Weights of a small mixture-of-experts language model, trained from scratch on English Wikipedia.
Size: 12 layers, width 256.
Training: a variant of SOAP for the experts, 1367M tokens, 10389 steps.
Below are experts of layer 6 (counted from 0) of a mixture-of-experts language model. Rows are named gate (a neuron's input weights, with its number), up (a neuron's input weights, with its number), down (a neuron's output weights, with its number) and show model dimensions 192-255. Each number is 200 + 30 x the weight over its row's rms, rounded and kept within 0 to 999.
Before each expert's rows: a language model's description of what the expert responds to. This comes from a sample of Wikipedia text that the model never trained on.

# expert 9
Role and activity nouns. Nouns and participles about people's roles, work and activities, often before in or of, such as members, played, served, games.
gate5,244,243,208,240,176,278,231,218,223,200,208,205,268,183,188,213,229,223,182,197,207,209,186,177,216,177,224,167,193,203,122,221,210,227,197,192,230,229,180,175,114,198,167,197,149,225,239,213,175,224,185,252,180,177,206,193,148,219,213,213,181,204,217,153
up5,196,219,245,197,177,162,198,193,188,207,170,210,158,221,219,240,214,190,204,225,178,185,237,174,173,210,224,230,201,182,256,215,175,227,192,200,189,190,194,247,190,230,245,247,217,172,200,234,226,188,184,203,215,184,212,192,209,227,219,212,192,212,163,182
down5,220,164,234,178,171,191,208,190,180,219,191,165,223,218,173,215,186,184,178,232,211,275,215,256,164,199,181,225,160,216,212,267,212,235,197,195,182,203,265,170,236,236,198,189,155,183,174,232,194,252,210,168,182,196,203,199,191,225,173,173,181,178,190,241

# expert 14
Word-final vowel pieces. Short vowel-heavy pieces ending foreign names and words, such as a in Mandaean, co in Gascoigne, ina in coquina.
gate5,136,223,197,250,214,161,175,164,195,191,209,187,147,193,214,221,237,214,164,152,221,159,166,150,139,161,211,180,199,229,242,223,172,221,189,185,185,182,220,152,209,195,212,191,236,191,199,196,178,167,175,223,207,215,145,181,207,194,216,264,225,221,167,237
up5,173,202,213,195,185,204,197,210,160,188,225,171,168,209,241,247,206,216,180,158,175,230,175,154,169,184,156,169,163,207,207,162,164,167,205,218,161,188,215,173,189,216,206,140,231,176,210,193,179,207,188,227,217,217,158,183,240,144,219,210,217,183,168,237
down5,186,182,179,199,208,205,233,210,178,167,213,165,208,222,188,215,203,241,190,239,173,198,148,191,218,249,154,182,191,214,209,155,205,174,196,238,167,248,186,175,218,200,195,198,167,213,241,129,187,172,168,188,138,197,180,174,218,191,184,194,207,196,217,224

# expert 0
Mid-word foreign syllables. Short inner word pieces of foreign names, places and words, such as it in Aitken, ov in Sovnarkom, ar in chaparral.
gate5,238,221,203,229,173,246,185,216,208,154,202,185,187,194,205,182,243,169,205,198,233,228,213,197,198,210,223,279,267,176,187,173,212,186,211,243,161,212,204,195,245,174,234,209,203,218,230,221,195,207,189,233,234,187,180,229,203,193,239,200,186,172,202,189
up5,189,219,198,189,199,214,207,252,256,137,184,180,214,204,169,181,216,216,166,238,190,225,201,200,200,244,202,240,180,173,162,174,211,215,165,229,153,215,189,246,222,156,240,275,186,167,194,215,177,215,209,187,245,168,207,257,193,205,212,188,203,218,187,174
down5,186,242,213,206,190,193,250,187,198,187,214,189,202,212,223,240,200,199,263,178,176,185,148,213,187,190,201,180,174,248,184,224,208,214,191,197,253,162,224,229,179,212,192,294,172,168,183,241,179,205,182,166,208,236,274,213,164,155,207,162,212,228,178,197

# expert 8
Name pieces in sports tables. Word starts and separators in sports tables and results, such as Tim in Timișoara, All in All-Star, semicolons in stat lists, plus However.
gate0,178,205,188,213,209,168,240,195,198,213,234,193,204,177,219,162,237,214,221,171,200,195,178,208,217,163,203,203,219,142,177,123,251,187,160,180,191,198,228,187,174,172,194,192,227,239,216,250,254,189,193,123,158,196,241,193,239,197,194,181,233,181,180,204
up0,180,243,207,225,222,234,214,234,186,264,190,223,240,210,167,228,177,188,150,199,197,233,209,198,175,208,200,182,210,284,248,235,212,152,231,267,206,237,248,199,234,187,179,160,219,244,193,219,217,200,197,201,168,248,144,117,222,144,193,193,238,194,251,204
down0,168,208,194,218,216,178,220,198,155,160,163,138,210,216,247,276,209,196,159,205,208,253,190,196,243,211,201,171,197,137,213,199,165,187,218,180,166,205,225,184,217,239,228,177,154,242,193,190,197,199,212,194,218,256,203,185,171,214,184,196,234,127,230,201

# expert 13
Word-start letter pieces. Opening letters or consonant clusters of uncommon or foreign words, split into pieces, such as Gh(ats), Gu(inness), Sh, Kh, v(anguard).
gate5,212,241,260,229,188,186,156,178,200,224,215,206,211,215,227,187,166,235,196,205,225,167,249,199,157,202,246,207,278,216,215,234,221,184,210,207,169,167,185,148,143,177,216,195,217,190,198,176,242,218,201,183,143,196,232,176,156,184,185,202,246,220,172,220
up5,173,198,190,196,184,151,226,195,226,227,221,228,204,198,185,231,211,134,205,201,190,197,241,202,218,203,191,257,223,251,173,207,202,225,188,144,184,203,177,175,183,204,191,239,146,230,190,196,169,248,194,185,244,144,188,215,176,207,179,235,236,211,240,165
down5,135,231,210,157,194,218,176,183,215,240,243,205,249,236,148,171,241,170,228,208,200,211,168,194,236,192,207,208,235,266,176,268,211,253,214,148,207,202,159,194,230,190,208,162,200,198,193,174,185,151,177,221,236,161,177,192,167,189,193,246,281,184,184,167

# expert 15
Articles and ordinals. The word the, and ordinals or determiners like first, second, same, next, last, often in sports results or rankings.
gate0,187,281,229,189,156,228,211,196,199,185,188,187,233,210,201,239,213,199,233,190,222,136,247,189,288,206,175,195,253,231,186,200,220,241,136,125,213,197,219,205,173,205,186,238,200,176,177,189,202,178,209,181,194,218,174,232,215,211,147,154,203,240,251,202
up0,180,192,186,220,185,162,197,192,192,164,209,185,276,162,193,206,220,200,206,210,238,212,205,246,172,205,197,201,208,205,177,184,257,216,205,170,226,165,212,195,194,164,167,234,206,187,202,223,179,200,177,150,184,173,198,195,177,244,226,138,263,213,236,206
down0,219,202,195,160,213,189,151,209,152,182,209,191,222,214,189,226,198,244,164,239,177,220,192,186,288,187,204,185,220,186,180,206,119,265,183,168,159,210,153,206,204,200,182,208,205,194,236,212,195,217,181,179,181,211,149,199,179,247,191,219,242,250,231,244

# expert 7
Field separators. Colons, table pipes, slashes and equals signs after a field label or cell in infoboxes and tables, such as Producer:, Purse:.
gate5,213,213,203,196,202,227,186,205,191,199,230,215,183,194,285,201,188,259,208,182,230,160,226,159,239,237,141,187,234,171,224,175,161,215,184,233,236,269,162,234,209,191,195,207,233,206,218,206,217,155,189,217,166,164,206,200,202,241,234,100,157,231,258,176
up5,215,217,175,198,202,170,164,191,179,183,171,179,154,232,220,213,189,182,170,191,177,225,244,173,181,245,176,259,221,200,135,256,235,200,209,177,172,248,209,144,168,218,206,134,242,173,232,214,181,201,237,180,143,206,244,217,183,187,194,158,222,223,238,197
down5,216,215,196,207,266,176,228,234,135,199,113,204,180,204,169,178,248,191,219,246,221,256,190,182,181,242,304,231,141,156,164,198,192,268,184,162,198,151,230,186,211,154,199,253,211,183,205,164,203,194,207,189,205,252,227,207,233,159,197,212,222,149,158,180

# expert 18
Year-prefix digits. First three digits of years and other leading number pieces in dates, tables and scores, such as 199 in 1991, 201.
gate5,148,210,137,217,217,167,232,186,185,183,198,215,257,227,172,214,203,222,219,186,190,214,152,184,179,233,193,186,222,214,208,164,249,254,229,237,181,258,240,220,232,203,187,211,144,195,113,197,212,164,194,202,203,199,163,173,218,231,216,99,187,182,184,159
up5,159,179,185,164,203,152,215,159,198,230,202,215,149,201,207,172,226,233,206,179,188,223,178,152,236,227,217,226,205,196,199,168,230,231,180,213,179,261,173,228,202,236,198,232,184,234,118,176,218,213,163,170,190,248,187,204,240,173,199,164,196,168,202,136
down5,185,210,196,161,209,200,174,166,179,264,170,196,170,186,152,164,219,215,208,164,220,197,178,238,209,220,204,200,222,168,212,197,192,175,177,177,190,145,217,170,183,231,251,208,164,274,217,185,193,221,189,192,143,202,224,229,160,204,184,185,210,148,157,211

# expert 23
Line and section starts. Sentence-ending period-space, list dashes, blank lines and opening == of section headings such as ==History==, before a new line.
gate5,230,222,203,158,213,240,158,151,211,211,158,215,257,194,155,211,265,167,231,215,210,170,197,173,147,176,166,209,200,228,231,205,235,199,197,199,186,227,174,249,200,160,229,170,208,212,206,206,157,182,205,205,184,220,147,229,169,174,170,226,236,208,211,163
up5,225,166,211,193,202,153,260,230,187,186,226,220,179,192,202,189,216,245,197,217,194,199,241,220,178,148,201,224,250,196,187,245,254,224,196,282,215,166,234,186,253,206,196,212,175,209,190,199,244,157,198,140,166,209,236,180,186,188,249,231,221,211,199,167
down5,201,208,237,182,208,226,205,195,244,236,216,204,238,203,225,193,229,166,195,189,177,201,193,197,203,191,192,214,230,213,185,229,205,213,208,216,244,193,195,224,216,215,141,213,266,241,232,203,214,187,220,186,221,176,191,228,190,233,189,224,152,250,194,200

# expert 11
Line breaks in lists. Line breaks ending a heading or infobox line before a list item or table row, plus labels like Binomial, Great, Win.
gate5,209,224,126,204,251,169,207,201,184,232,230,299,212,163,192,200,222,255,212,164,205,200,199,242,193,210,217,193,170,143,230,177,231,224,131,253,227,186,142,182,208,205,204,222,173,213,257,230,177,188,191,179,174,152,170,196,216,187,244,171,192,202,242,225
up5,196,190,263,207,133,224,221,207,220,234,178,122,234,223,221,186,201,162,164,180,204,177,220,163,189,242,211,188,188,245,154,263,201,183,248,175,182,228,222,246,180,176,216,194,253,159,196,185,232,190,244,214,243,231,229,210,213,230,164,195,186,200,204,228
down5,165,213,225,191,178,186,242,209,194,193,211,210,216,189,197,227,231,219,195,170,202,192,234,169,201,257,195,181,176,193,225,210,189,178,200,187,180,159,166,214,236,213,172,206,181,169,195,210,190,195,229,195,234,175,245,192,185,259,228,190,169,216,181,182

# expert 12
Opening brackets, table pipes. Opening parentheses and table pipe cells after names or numbers, such as (born 1965), (AUS), (SWC), plus braces in formulas.
gate5,215,175,144,214,228,230,165,220,184,221,209,215,190,161,181,223,263,147,161,190,201,201,238,177,238,239,220,227,223,215,214,192,156,179,140,147,170,129,223,203,234,183,208,184,241,219,229,229,197,207,227,219,214,206,233,213,210,201,201,219,252,247,222,204
up5,191,219,231,179,149,157,268,192,136,169,184,177,155,263,228,213,166,258,256,178,199,201,152,185,174,168,171,192,184,186,197,196,213,185,247,249,237,234,195,188,187,215,158,174,165,196,189,137,187,180,222,219,190,185,191,201,199,171,200,245,179,190,136,164
down5,208,234,151,255,211,238,171,208,184,188,159,217,225,244,232,249,204,206,240,205,210,208,185,219,179,193,174,170,174,187,204,204,193,202,206,210,187,220,186,241,215,203,159,183,176,218,180,221,201,281,158,227,257,151,166,207,253,184,188,194,190,188,214,196

# expert 22
Verbs and particles. Past-tense verbs, verb endings and particles after subjects or auxiliaries, such as moved, returned, headed, due, up in leading up to.
gate5,177,224,206,213,208,180,197,179,250,223,190,209,210,192,234,229,271,196,157,237,274,176,202,192,181,181,216,204,220,147,228,187,189,212,185,190,131,162,240,187,233,183,227,192,155,234,178,141,211,179,282,217,210,186,225,218,179,196,158,170,203,191,171,175
up5,203,224,195,232,170,208,249,212,177,222,227,237,222,151,200,178,215,267,137,150,218,214,188,204,199,173,195,237,214,143,254,201,166,201,210,198,155,176,189,207,155,220,230,187,207,177,159,187,188,228,218,141,216,173,249,188,155,193,190,138,190,225,174,218
down5,179,219,159,186,189,145,228,259,183,148,229,150,183,210,187,207,215,169,195,240,206,156,180,205,211,146,190,189,148,185,175,260,239,165,181,170,223,188,195,165,212,213,234,217,204,223,189,219,124,200,140,243,220,163,216,185,182,192,206,173,195,153,192,176